Below are experts of layer 4 (counted from 0) of a mixture-of-experts language model. Rows are named router (the router's row for the expert), gate (a neuron's input weights, with its number), up (a neuron's input weights, with its number) and show model dimensions 240-279. Each number is 128 + 32 x the weight over its row's rms, rounded and kept within 0 to 255. Numbers have three digits each.
Before each expert's rows: a language model's description of what the expert responds to; "mostly gets" lists some tokens that are sent to it at least half of the time. This comes from a sample of Wikipedia text that the model never trained on.

# expert 57
What it handles: Middle pieces of foreign or technical words, such as taxonomic Latin, Slavic or Romanian names, chemical terms: -cin, -kov, -osaur, -stad.
mostly gets: "cin", "ń", "kov", "osaur", "antin", "Min"
router:125146136126089165164110084135100134117156095124148124140089132109135164173146116125100153094098156115089166137158136146
gate0:106178117081109173068118127143022110115140116133143120158162065173158167072131180115083147133105133109113097105158143113
up0:112172108087111167073112115132008102095127124144156117158151060184158159074118183136085137140110149108114104096157139102
gate1:118144110105113163110082116165118140130146105075183194160134105092146161156175163088102117117121139134136125150172165146
up1:136125090134157128173154165112136122140121131181107098119132097109092124086070084150139133160120137141127161110079105098
gate2:093126157151074135119133079112060085096157108077125131162117113116197118092134123064123185101146113111155131123145176093
up2:070088108150109146113151083118082062121124143065132139150129146111172089091138118101108144093124098127124105121120171146
gate3:083158162111077115121125104158101092117118070145111152141116138124194174090165108086138131115112115096139125116174229134
up3:081194164111102068131154100181132064116105094140082156127131139100145157124140102121131095149130082093119148123210203130
gate4:144165152119130157183120084162099113136125082127147137158114109128126144103110097124138117096118162163087144128146166163
up4:156166141119130131198110087157103113128133082118148127150127122123135141125105109119139105097121161167086158135142167157
gate5:104153079134079111169104138146134139114102068108098169169131131113137184132143143078109158099119150095193126132146139200
up5:114147063108100098163106135115157124139109084097082156135147130080127194126120120086119125070108150103194115103160100185
gate6:138120157114069160155128148142042155142147125102160131167114115079173114088150169081134150064133152069150142150152161131
up6:108102092115043136180114140124041168163168188124126134115167137172182128121128096139124076113127207118136137145156124142
gate7:095079151150112178128150071110070161163151069085112171197149126119146126139163130101123126120112146140127130180137162178
up7:154196114105182098140116169151175124096128164172112116073121119133085150116101139128169123131126101114107123091136112086
gate8:132162141151079144139103134153092148124205104104125160148151105074138106124166172108122172146109159100149155151090143198
up8:114103121077181124114140128089165113112061153158115093087102152161125146142078075161143080094162105152104090112170121060
gate9:104114155135120114148134095132192161156227101100154129143124123135132131175164152106137143127112137141148148128179129083
up9:107149152139159108119140084099227160122220058149112146153130117109174150215107164152109156161122116131161169160175117105
gate10:156204147078090134165089078102111138154156125115130128159138167099088145184135185082142184136102138092136130116154150172
up10:100146171157145081136155188122159141119123086104157137109132109148149135130138085143095129147159151129109141141117133140

# expert 8
What it handles: Biography openings and infobox fields: "is" after "(born …)", commas after obituary descriptors, list dashes, and labels like Personal, Occupation, Known.
mostly gets: "Personal ", "Known ", "Occupation", "Occupations", "refer ", "details"
router:147142172127112170148101118156097131149186065116136156159094116103159143196180178083129192121111153113107118199133154126
gate0:081097119143160105131147092166098184141126176101184120104116138092124116149158172146130098136161098190125089136118117134
up0:081109117140160099143142100174087185148135167115175124117108140101116120161165176143121090134158088200126087137122112143
gate1:122053123074146174107144098145119136154134076152100119115108114091150182173113103163133212179130116152120113079107136112
up1:120061136099125176105149122156112132147154066147086114116115098094155204190128095162131202168117133149118106087100129131
gate2:142116116130107043132157131112119141132105083161114129121116126116161120115111168047130190108150094179139107205140123084
up2:148111114122118037135158126110111136119101088155119142131121136103147117116113160055114186116153111170140103215136107076
gate3:144095144125121081121115121097155112135143107104113119122111089129135077145131117132162153193109107120195139120074146114
up3:101155108126126170129135121156089146136116146145120145140141163126125166114123135133087115051143148135054112149187105143
gate4:133126181097164132124138151126135144190087149118106139138125165137140121156189107148092173129063163130103110135119083142
up4:110139104138184137121135132177156156098123117177064128171121121100146138109099134128107068157132106132068089132184168105
gate5:143074149086153161114099147096125133147196061116182148106137134099105104141087105186130146087114204132076144106131145066
up5:118178112153098081143139105150132111113054179137075106145127124154165162131187154076120114185139063131186108156143108190
gate6:135127119148108113122118113137188151137231123164104116127084095153129063138164067109096094151147109162088106133162089137
up6:109138083133119091068091119097159067146157135157123115111088139110160181138097106127081118139157119168112101147117101121
gate7:104077142129119167116173113129176138126119062100129114159093142095122133069104091078155121108069132164158083114076121202
up7:153178115123161081134073148128065114129147188158122144112159113157140118182147171175099142153186116083096174155175139050
gate8:085086133165127133113152139156089097116110129181071143102088140064207136088117102186176149100118186066125123105127106123
up8:107105122166101121108091131151100094104109095141045139134077104120141154125141136173186165131160178080142115125100068139
gate9:146160128137171159101094127065120106172079152088104158149078121057169157182124085164113168143084101149137143189136091121
up9:111081122119082103154171121191136156092159109155148094108172127198087088073142176102145087108161151109125111065119161128
gate10:113134206149123131154115104137108124128151130140137101117167146181058179081137118071126181126196188125100171106154101076
up10:144119053116122131102137160117149134124111121105127154140086116083185077182116137180137092129056072124159083133104147186

# expert 11
What it handles: Semicolons, periods and closing quote or bracket punctuation ending list items or sentences, often before a paragraph break, plus linking words like while, except.
mostly gets: "\"; ", "\".", "occurred ", "while ", ".\"", "); "
router:132148178133069147151070114169097157167137087111142184141067130103187156133169121069083141129083157111122104143170148156
gate0:100142117116099131133126127168169131098064107167057112105137096120152116122124187084140153162123118089142140095137103111
up0:097129170136098114082098139192152110130066080162107129090122102110098145115119169068168181155119125116120161128149094092
gate1:117209177122073129104090107087115145164063093128131114117174121101125109181146096119108193163119101111166122111131095106
up1:109213177111083137102083110084124151156059103120133108117164111109131113174144083117097173171116080112168123109133100118
gate2:167146138116105157135093133136136109079121146154110136089115084117148129115130080095067091168127134118132099092084148129
up2:174150136114101164137093138135134094077115149158120134093120084123136129113132078100069086157133134125135094092084154121
gate3:132137136149156115154064120116089158112154128093089154160103134182106096136132083115077132131180088096093187106152107070
up3:127115112116106139104181135135169109144095118170162112096150117075146156119123168141180119134067179160167075152108150190
gate4:148051143151077166139099162144116113135126070170073125122142143078175142160140066104088187163150154120135108115118136171
up4:113199102098181072117147083110127147121132195092175143131111122183085115094114185157186089081120102123119140146115132075
gate5:100113152088146141114150142085158079054106112078086171112127153133149142148121123101106186134113187160108135110188088126
up5:123124162086166173104131141120127065073094110100087140121143125184162121150128145094118156139139185143101140111166087131
gate6:080120089148145160146082116109105115125110147123135156113096117157169133095100181131085105116109193130126158073099123104
up6:176116164117103105100184156136154156117144093138131092135167137100109116161151063141168136138158066130136101185153120140
gate7:111167140136097106137158152141116114152091079082128158105114168154047076161115129137098118156140097115127156129144134143
up7:123169153165086098174184135150146139124116087106139156102108158157064081173122159155131156153090093077079141160144135153
gate8:124147147166101186127127103137084095087122079090139152127090091140055142086182177167150204127058190133142118139148122127
up8:128128160165080199135125114139089077106134073086135155137081083136070151082174160169131207125045164137154123147146121120
gate9:152190212133117142144162125145092125114163135187151124097120116150138156082169101124040103084123183181151078198091162147
up9:156189226128122137145164127155099122106157140182154126098112116164136159088154101115050104079129176184155078191094160150
gate10:155151177129150074105173140152116125104176102190141157101149126108143128101129209101103122089126154077118127140122136124
up10:168155171123131074104177149142123112107174102179144154114167140102118119090134197104118115075116125091115112150116144125

# expert 4
What it handles: Commas and "and" ending an item inside lists of names, species, minerals or groups, often after "including", "such as" or a closing parenthesis: "pyrite, sphalerite".
mostly gets: "', ", "include ", "including ", "), ", ".), ", "%, "
router:130191149095100136124092109148060131154162096106159196191090127096170173109185181082086158077093171131138121119148139155
gate0:119118200065128182128100121093106136140172174074118151146099151077104175252138108126164119109107177125102151150155126133
up0:137136075186123092135156152167162143104088086179149112122147109170161099004121140139079146140152081123165111104091130109
gate1:094112144137144124084150181156142116105155129110131100177141123121107103112126218101159149105149154104111082212146194141
up1:123120125136163145125182144154144101103219111143094115177161130148106108129170188120120135118148077080118114179153166117
gate2:132124134162140087177097120099110198143123141116102134109102199098127093093127212084119172130122180118088108187165149123
up2:101097070134137047124070155152157153095112159117136173162132137158142097116115153113133193132104147134119149144094098135
gate3:168090184087098147128121086158104131176097138083105123135093114129143140102113152105125162111110124072065133135128166141
up3:171072182144096131114167167106108101158131186111138105113099086151142152134107159174121096119130143104092182135139144149
gate4:125101140106071150150105090101140185153160083066194136183100144095188123128145098076137152148096147078127139172136179137
up4:125128031163109144141092167088131190134109090079123145175115095099182139112128103127082073177113143098072172133104102073
gate5:123164171075180184112091119191089154122148064099124178151094189130191154187163131132117194120104115092102129122177159152
up5:119099086149080058151158125083156098140087187132123073102144065127088082087107116113101078136168174169154137122068102114
gate6:144148178140068115131080137095115150086100120071126087150064107140163138194103134079065144132103083101099135140161111123
up6:124123083134167147128190110154138111165154130189115161094203160124074119064156131165199109119164188159160114117097144138
gate7:133108173099108150132134126149149170134131155076176174156113132159171157168098117110129107150093090105142106168106160154
up7:136122139120102165096143109169126137130132173127148115121158137131112143103126090169138144131095141166100109160180136102
gate8:109090199124113129082132100109119168127142127135150175140166165114164177127131152109178182103114117076122112176134161124
up8:143117073133145112165121142156117109140104110090142092108045150145131103143136112129088065163143118175108147134125135151
gate9:080150134093113185140142150046074175158195126106105136177113128104152180145170134094052163091092118085085098092140130127
up9:100169140091133145140100086082102125115194117103147159135109079155115086128114122069124148127114106134097133113130176166
gate10:114172160121080158185138152118108171164144134122096069170087132087123170119119203136091078107114141162116131129126168144
up10:168113095145137093116148140155163132155082148124169138113161132112152056076104113132100119117120132107170124128116147130

# expert 14
What it handles: First piece of a split word, usually a Latinate prefix after an article or conjunction, e.g. dis, pro, sub, re, en(ormous), des(iccated).
mostly gets: "dis", "pro", "dec", "dep", "sub", "pre"
router:186149147123090149186050093168102138131151125071153129132067163093151144134161124130111155117115167125066139136137174144
gate0:078136148110140150108113158152136157134143162141109124213178117144210163170165113079108070138099149153106145156112140128
up0:105131115146124134104133162167119158126153160159100138202169121138229186192152086064091064140128122105099154148120127147
gate1:122135103135126186164131137166112163117128107111119174177108105172070160136150145113145203126125131043161129159168148115
up1:119107106108127087068107110076140114138147117144139069055161153099166091133129166120103079111136125164093095146134149142
gate2:127208105096139196097122096165055132149120075129119155181169077116071150180106172147122151113075131125151155181138172166
up2:122174139079158173132144078145084112161154075102124161160159119126086187130124152107142056128105184114143111185149169180
gate3:102124181128069139154127115121093146131148131126100141146137125150137166140147197063121144104066122111185176117159132162
up3:059140190157114103134140085143140131115122131110133127140150122158104132103124191099144128098121110100197145122147132127
gate4:128077182142061143154144124130156174117166040131175171136133137079168154184177145116107188132106074086136099093140085136
up4:132149123153132123090128112106127136144123084110100168139146122112185150153124150087159133125119121176116077119119089123
gate5:162102151139120085119089140134090163116162146083153189174144125213181125108125140108148135155095163091128126145127144098
up5:117161140191147115083166156150139154072081138116138155113152111108117100166090057134182160162088126122157120128157149143
gate6:136110128127106164136098135166032128088154013135134133145157130099198138081136208073110110141127134091108096083154162128
up6:113160133124158107123152119080224113172110244109135125117107108153073115177111056187137144126133123143148151158101101124
gate7:104179158124117101137089140114083154150186129115136169128148120147192148153169143131140136129101110159140137127161138100
up7:097171139171068107104098163127082117078138111103156146085163149145149167159148170164176124144147110174112143097156111112
gate8:143160130111058158117147140081068136151125061127155153136155109182128172126129115142060174097157157060148116118141156161
up8:124104129138198095139117109174194125109148171131111110132094155076120095118131164113205076161088108201112139148117100091
gate9:110091132142082111132115126108122135133125167097165139195125140114110145107098117060141145091096092099184087166131136102
up9:122157115131183132128147105174147122129137073137069113073127116141143105129167128212112091161147155154088158084123103181
gate10:116157144089130123121107150122087157151132112097161153156124086133182163154152173088127106127050200123137123124179162154
up10:115215130101118087122161188112085106094144053115124153175166099186090092085148146127145135148087152099141136180197121202

# expert 51
What it handles: Main verbs of biography sentences after a subject like he, such as played, served, worked, graduated, released, joined, and particles like up.
mostly gets: "played ", "wrote ", "graduated ", "worked ", "served ", "competed "
router:090186146126112148138047078160114137142166066118198164175117158090148141172140184063107193133104143103124130138140169127
gate4:059118159119192142160120184162139143078150024140129093110103127145115144161039097157111112133104083061166104115121167088
up4:118171086136131118164138043108139123079150136150165116090133074107105152147131167147070140133188156101108111122122136108
gate5:167098098113159120090112119071112138082069073138124124075145121138117083063122089127110156135176121122150164131119146134
up5:158104101109158105081112121088101138092074080123134113073149119140135090086127089142103142130197134114124141124124144120
gate6:097119074159162123192100059135144082117136178160159162115160107131060134201111088141201172091174139127133082104083103125
up6:106113063149165116190090049106143079140129169151165150101170104133073127167122094149185164100170120129131096114087105128
gate7:149111144138117128118077106131152150127141208137083160069071145181150076138123156082107160148097090146127115136151102137
up7:094154166175147197107143136103088143160164129119091126142080138117178145129115119177130141170153145141120094126162135116
gate8:094144125169142113145128126100095131198149130141114120130124138165136091080104085160072085102133089151187174131135149117
up8:164032122115194120130116124131105128095136147143129152146127058157155141160137208127141171093095135121137091183186130160
gate9:091189131127158147132093074117134134157168167152114138169140156108120162143117155124124091111161167173183113173130107167
up9:150089117139112103132164182138140145114095094095141137084096100141142122116149104154137173152069094095088129092126151109
gate10:066166153051116166169104132114118096136100078137130050164185100154101155143124184089088141103107065124174099123083152151
up10:172125135090182117144099063146097129154109096140128107150145150157096113134184117073085119109106100166116109167094134101
gate11:135142141146064115166134170146162125144156106156130140109182086185103152084090130158083196166157174178153115128136161104
up11:162104127107174081073167109111143117138157068147129127125098129067120111079130065077176059138150092147122169159116096111
gate12:143157116101089150100143110124148072134160139188116141131108100144089209154159164161104091178160157089071151106146122128
up12:148151119103100185088152091126146082130128125144112134107137099125101196176156217158108130153153185078098132098158131112
gate13:184087134150101087102104155133161171118113121150112149120142148141119119103144098085155127123129165173090133108148154123
up13:178098132139114122113097155135168195105126119130112148125146147135128118116164109103156131115118173156076135109162151149
gate14:129062122163174029163148159134105168156117113093162154146118110199096168097145155158061062100184111144169125119201120157
up14:130173139093097199117115105122166082107128156143080099095135135058150105139119117102199197156080152110083127149077138095

# expert 25
What it handles: Clause-linking words such as as, after, when, until, before, since, became, often starting a sentence or following known or served.
mostly gets: "when ", "until ", "before ", "after ", "When ", "After "
router:140143145107094144126104075127091155131173082092143190148071156134130133162156142058119161140101157125093107129154149123
gate0:142083100115141172128123098039175116120167132109174116151169134124096072153114119156183062103190120086087107134103134091
up0:089141103163187147136126138129096173137111113117191149154106113148149193119042107149117083160183143096166134170155093192
gate1:130109078099078135154157064199128159128146102104135095113147139113139173074093089066104127079190148158046127153068138110
up1:110121145172127082062100150101148060138072148179126162093127157109120138195109153102119111120174159044178094028123119084
gate2:130038103123103134110074052123175096119125139106160176113156176122105116086139140097149155061088097176115103123134092156
up2:146210183158093125110165196163092138162119146177087101101102110080132112193103139169095144149154164091126154135110161099
gate3:108084162117134121147136156155069130128071139158149136092187136166123147110156150125113142177102160094129080157133119106
up3:110072165119121121159143161153084133120063129164157136104184135161138135122161149130101152196105148090142075156114119107
gate4:195163141097132056072093122116151154167094170172129153148107126126137111191116131125065144093137118124126124071059119086
up4:124119146136110155159113105074072121146128067118133130124105124097197100131085098125058149118120183132178091100107123088
gate5:109071189090126123075108168122167153129070147118137148149123132161113147142112095110120164128146128240157086156149109137
up5:121080180091114122071122186116159165113078136123145146143122136169118138126104094117123155119157134246165079164151118135
gate6:134113142096111135121149126151172119114120118090182151091120160120159150131146108158086078131092147114145133177112120173
up6:130141103167138141132110127089077136131142128161077106156138100140100109121110159093186193131171110132098130079152135093
gate7:145192116118106119165149111115107117098139090086092132125112111118134128101145176126099144144125189144098115151112108101
up7:104185173093115111137108085148101134130111119057130145130131098147096137143119193148135124124078133162103088136175153143
gate8:084143136148080173142055119181113146119116085092147142134169134201137115080149074119052133113115108141184093106133097116
up8:094171188170117153150094122203120165134095058121176135133190138158135110057143127137098135112118120139217105103145110166
gate9:126158111137054168084092195098073137096116120144140118175153150113154096125172103139144132171119124126099151154106137115
up9:153102069162080153129100115074114099083099144140114125158175108090153071130135094161063166153074114133101150180098150075
gate10:134130166100118167134170126140091111108108112111134119156105140120091107148107119143079182112132112144182054131136082152
up10:116128101166148091125087121120169126154151125151124152085155116141149150077146140108179064142120142120070201125113168102

# expert 35
What it handles: Commas, years, dashes and line breaks in species lists with author citations and taxonomy boxes, plus common first names like Ron, Roy, Mike.
mostly gets: "Ron ", "Roy ", "householder ", "Family", "Joseph ", "Spacewatch "
router:099179153107111154136090073114081135198154056121143160172101121129171139106188131102107169121071174099104168107158157169
gate0:099164108124101138137071113116101189141122116120132150127114157118147133166156162077120139133067123151130129133115178161
up0:177096135125104114088128165104151194053096096166139121127093133143081155177063140077112122111051116138159153145091122166
gate1:141157180120059148097086083156036129174120081125182114172145136136195127174122127082186134128207147106089103111114152095
up1:107104146174144113131069047116078161127134089121129127109176132118164144102083146152102133116132171121071144199149154128
gate2:155161156150050133129125125141147141134143076083143142111110149127112103193131191112131122156080153172155115131149161127
up2:120117077126201070110087129147099133139110174170107125159161146106105158102118050162103128126130111090087134125115135148
gate3:163186136099102092166111150137115154124189132094127140135105172113132159136133129132137102085143097099068101154100167095
up3:102109134151135200077132064104086174155090139118106107157111133118189063119046144129101107122096155142178115149134108137
gate4:108143141131099163110109100137115110106152130097113107174113174107199125114136144138109152092109122131111127165146191154
up4:161123114121139106148141187154128145157091133157154166093158079147091129157123117114153136159169104105160112095102077078
gate5:139175125111109124135113089176141178121137108090095156156097122094122140130203132141102162146071107134156115194158146118
up5:128137189153107104145145137115086115116080143156102113132157134153135092116089147137167128132117184147111114082114106135
gate6:109128115108119165181091149171098175115145083110128108164076133119126146158181107087079180138092172117167129129140149123
up6:126076102128183131143071177135112193115106142189119087147096156169131137201131134115107190151153112166157140109166119102
gate7:152093142113094155163143164137083155133132102087180132159122116113178178114137140093117160098117177143105132124144150129
up7:139105166121105146144095117184152127136109097162155109157178089140183140148104164135057151115162157139141151095095108155
gate8:133115161139082177144092107145121170089099081110150149112145141125125157174103176128118134092127146112085113136164183153
up8:127101143139099158135092122140138164101104085132184161099132136140126158172101136102112122105133166117055117142163176108
gate9:152141208108095127124087166164152134113158100133113147141087127086127142131108162037095170152105199085081134126136132090
up9:109110043155172128146185099091092122134097128139126122132157141159150122123157091217150093092128070160191138150130131166
gate10:191132148116075130180178109170109130105201185146069173098144134082165181077154138188129163115114154162107127152133125126
up10:144102154144145102108130112105113137105094130207158124091128119109079054137093105151127111103095115144113106098119167171

# expert 41
What it handles: First word piece of a word, often capitalized, such as Hy in Hybrid or Hyderabadi, micro, helicop, Is, phosph.
mostly gets: "Hy", "micro", "helicop", "Is", "Him", "Sr"
router:119138167108097154167117081134087141167162092092151145149103115103183149136157151128111161117102154099144064153183153126
gate0:202191109148117095133127182117060149166171100122119125154114131100196113173115173153087166145056127121154138134136210177
up0:133129172145127114080150154144190157165107129097109104121184152143129156168063104065061096147086094212107154100136153201
gate1:074114155159107126153156104143140134176185121124196147127139168108130161164109188059077139145123199081121117143127142131
up1:104124191133089101179143136096176134162120145164175131134166160095096144111104157094184094098111174100123100148106090044
gate2:152142143125075109191161068117090173112172102114111110152161134083094142150129162109124146108102178118148117138171113155
up2:110145080127161142066114182172171091117116138125166131141100127158141102089115116160148118154155054108143118105110128091
gate3:125203140153150164091087131128100101148179089088154187139096154100136162111172125136146134115104176115131168156133128105
up3:132084122081123114164189100092145139119110188189115098121190099167136071136088161131117114132166090126097087113097125162
gate4:141180216104116156137122154170092134152165129126115076109109141166159165105145097097104127069120152090122132123071165194
up4:078161156100163169168079202145056118202129102156111092061132141145128126075118150142070138056114114153133135175083101156
gate5:152088171112093144203115125137108114143111102103143109108110150162160169161148164139122151115110089103073142189069162197
up5:106132133123109119130086135120135095136152139144141135121147163139164115181159116163126138171118081110147112131115169165
gate6:146182140104154189185122124091173176164109105084118110125094123062152134137173109112122168152093096076120135143152119105
up6:096109164131175180233150104159177143129151117106169121113135126085168141130196132158143166112116141150135106143139106095
gate7:082136149100129118133080130144126111180159116153124155164127155159144172071126149097080166098167133124146101088136146146
up7:182106108148146149143173119129101150066111147113146093104129094088138080173118127172164098140092144137132162171115115105
gate8:135145156110116130143108120135075170118148125109134183129142143118183157115142140065169151088109169102077176130136158157
up8:115146114159145149137113150151186123138079135148126063142134132120066122151145116182120108158133083158170120145159106103
gate9:136128174143073157157093090129108126159190122056179171134107136110109164104164129069113172129102171138143139165136149125
up9:135121165151074162148090092119115126162198125058176169134110144104111165107150135084119170131098171132146139165128158126
gate10:141130064090089150128102123136131177128181121076139163136158108119146077136101217090105130128144176120121129182171152146
up10:128125192136174125129168154109148071120065081142117106114112137150110150152153061119103130118120103144170118127061116073

# expert 38
What it handles: Words opening a new clause: relative and complementizer which, that, who, where; conjunctions but, because; clause-initial This, There, commas.
mostly gets: "which ", "that ", "where ", "because ", "This ", "what "
router:124137140137115187139066113133100146145175103102152162137110098091146143165134114064089145113115163131122122159149156132
gate0:144102170116097118074191108175138146084127154143109121138158123089077179169106134110066132141134118121184154150076125130
up0:127152088145149156183072141080117110166127105126162130117112124167171075094138134168189133113121135126079102112171129130
gate1:123076146081172103179133041112128103161091171117098193124112164087130162132147086154061081190151084114099166115155141167
up1:132164107176073151075120212156134141109150096138159072128127090159138099123111173109192171062115168140158075140088105084
gate2:126104100137167127156127128160143133091102125121091126163136102130158080154194126123128175147198154119132143124102115118
up2:120079110150181152149113144173133144103084096109105132158151104137169084147167152123128186161168139128137131129078131147
gate3:126123093161191198169114107163148119142076109090105156158128150184168154099150136135158135140083102117098162121149153143
up3:131109092162188192180101113169138120118084102099103172152132152168164156092154130125153113132088100117091168118145152142
gate4:066178123096152173077080087103145139130148097060157155128109119101046114147171105104125092186116150182108128122103129109
up4:059180130089154183080092076108149119130154095061162163115117100098043110133150106095137081192127152186099135130103136115
gate5:117061070113110141145145193085175152159137121115080156158125098204104162071126132057132091106140113122086135134132172105
up5:126146118148196116115167104162142124132179180165138097139133113134064148203176063135143111108128167126096102129100149135
gate6:164151103113108093067104121061127153109119180098187129168066166099171172105088124144146126098146046157113134167143127136
up6:098108158150148158181153128188148120157143077136053140090188092149089097148179145100103107162109208101134127102117135118
gate7:130139125145133147125102152104119158139151106139164129124140126109121141135093092144118144117155121123137156164090149115
up7:107128141102084106132137091119110131137093148123100123141091154109151102138077165172102134141159125143188097121108086102
gate8:182129105108145151131112153115162102117092112107062130137128090126099149101103102076146139047144125126087184136146102120
up8:094140162138121090129122114149096127142139154165207130119132147109188115159169166206126112187104114121179076091112121124
gate9:108110118105137150074135117143214140124142139143177097127136133122136086179155119118163111185148161114091145108126140081
up9:101114150101145111060127146154123173071138115131182108123165143166129094116073126126102138122124160188160107093116110103
gate10:114140089162111132097113107117134180162111111142103152143154136168146073119147117131122110127187164167160108114094119039
up10:127110170142099098181174174143143094106141160153135082099140138141110122112154024103093124094115175136079124139151141201

# expert 12
What it handles: Interior pieces of foreign names and words such as ist, ost, ond, ant, as in B-ist-rița, plus capitalized His and fielder.
mostly gets: "ist", "ost", "fielder", "Major ", "ond", "Field"
router:151105183068101135120119087099090158141146097114125133138118156068159135141143136081132205128077133115111164124131194139
gate8:137140115156158119103125083153077149065178130141130070096153177147194159122190135118087155140098157147114137163087138183
up8:099161141081112120098097059164089097108161148093142132096146198153188162134129122097112134109111156166095123173082128157
gate9:128098147117122170183163155062110188177160057087126070081115126089135153182081145136121156124089139082100099160124146136
up9:148164115139149112201140149087117132133158096118134079094073122080119156186079130120102113148120123101127136150145147144
gate10:119128145128132083154048113205100184141138065150096136151125146060087161143140137130109106085099160165179100132119124148
up10:126118141138124090144051126201102187146136074159067139137122144062090155127128124124099104084097170178180094144116127153
gate11:122066095095084172124148131098096117157150079056157131167143130113121100172047148134120146157073109124188118124130137045
up11:103223161141169111120125131140168112106080137189061121102126129143146170121179147161161116121177145138073119110137114182
gate12:174119204120142136084142129166145124131121108095149154162188118117138131190111117086094150101073183091136109111146091124
up12:140123048119081151124112099128104133182119155054110175109143111129121134152129115163100151240140096087118119117148183114
gate13:111047107126132163157115152080104127130110198101145117084124176138162088088167133128157112177117071132104090121156190144
up13:147228147126133097100109100168149141127137080138108141169144086124102173151093130131095140094120187109143150144117063115
gate14:151089065183134155170087162137131139127142097090156126150156096099143174157151112087169094146176068174101147139115142088
up14:122197187079129114096174085095146115128128161159115123132125180157122075119121134159095165107096179084146110145147095157
gate15:181144101140121170008137098102123153133138060125120123074115147098192109156187166077129161122148180096140095139140099160
up15:162201052154147176129127164105145124122086093155127159100159177105143195125139145137128138146093125107136165076103158101
gate16:183093125135075173136122098126179150083159156159197051122182160134141090116101202129134158147098099109119122142040141120
up16:169114109160136136110080104119194136124151102150151083116147116100141119120153153102070144129052115131125164150089129142
gate17:151122095088155121117099133129128124113077169092139157071082111138112172119084129102180154170120110128130149085097147127
up17:131125074102176132119114143125124163116091158107138162074068097155138178127076143106177156156099120149148143111088141100
gate18:095125145117130185143145184141167141073111112229119107087123146179155147182103139141091205096141155090129144161144127160
up18:165138053136120148064140169095098098151167201092100123156143167127140131144108127110149108153178134128130122093126113090

# expert 20
What it handles: Opening fragment of a noun or proper name after "the" or "of", often capitalized, e.g. Re(Deads), Ham(as), dict(ator), J(AK2), 195(9).
mostly gets: "Ge", "We", "Re", "Z", "Rol", "torped"
router:100155181122086158156078105133091147138167102086139173149093147095173145161146140106112160054092143117102099159173156124
gate0:097126160138092108085157156120128128164178101088112152152115087098203091108165189115095153124127167144119109101174160105
up0:159152142096142111159140091163124197114086151123128145129089139116084126153127090145141135152190151146051148050072092194
gate1:136192083158084116155158111159090158139131153097124150176138132097134167123152149178130135147104116116080175112136128153
up1:097050153115169133131096123100140077102114139145120148091109109138104083122112093104129114106165154171164100153114150135
gate2:113159157135137124152149128162097120143112114097171131174140127109185139102129108097090161158121077113109161098138179137
up2:140166098135099125148134092132147123156114107074083138089116141083120166076135115116152167150124131100129149090128136159
gate3:136114155154161167090162113086101153110144140075150166114146091135164147159135117124124168091109122087131131145161152131
up3:118162109057117129162111131192108145148122085135167100152131173101118120108142101089099105166124104117138131083113112135
gate4:159182143141123180126079074146134120141173072120122162134129113081115123143137079078128178149115147105102124165206159155
up4:114183123140125103148179100181061150133102143092188120151067125082190130190156136139113190126124106164087103103115140186
gate5:126133158092147111123166139123137153119104128125151102111159117106139179158138139132115177142134106134149141170144138124
up5:129161099125095124162129104151156169152136129128134151134112174155105158144112161106151192100119107107138164118119135086
gate6:153131158073089161167094063151112153152160063105123124127087119170157157146160183111096210097110110100117123137149159146
up6:186108149099128206177100060118148172151148072077132119116073148181120109166110152145065200094140143085106142139134149133
gate7:147180105096063098093133091160099129138131144121125172202078147091118172080133104141115145114082089151108168136140160115
up7:144160084104097118114093067160108126095151145094111100172108110089093145085137141115131187057085133157140109143131138153
gate8:113112136104103112119163149125103129117112061115169152199085120195154164114134139071169167124115220078128140097170183083
up8:126158141149152172154099123129135131149146155136088116112165122056164091129159134134076056113148022178145121179109072201
gate9:131118144127092192127099100152119131127132140107165148130101163109139172187112102110124151128121100191098145135133149152
up9:121107172126082189125108115135117130134132128083170140125092156112128179170108121099133143125130101202083144153120162148
gate10:156099162135138201143157103156094103107161107050131140127084149105121173153120196142125145105107129089118149134131139153
up10:164149124124154221118158083140108117078141103033134141121106154131086129164094175148103112138108119122152111131147172152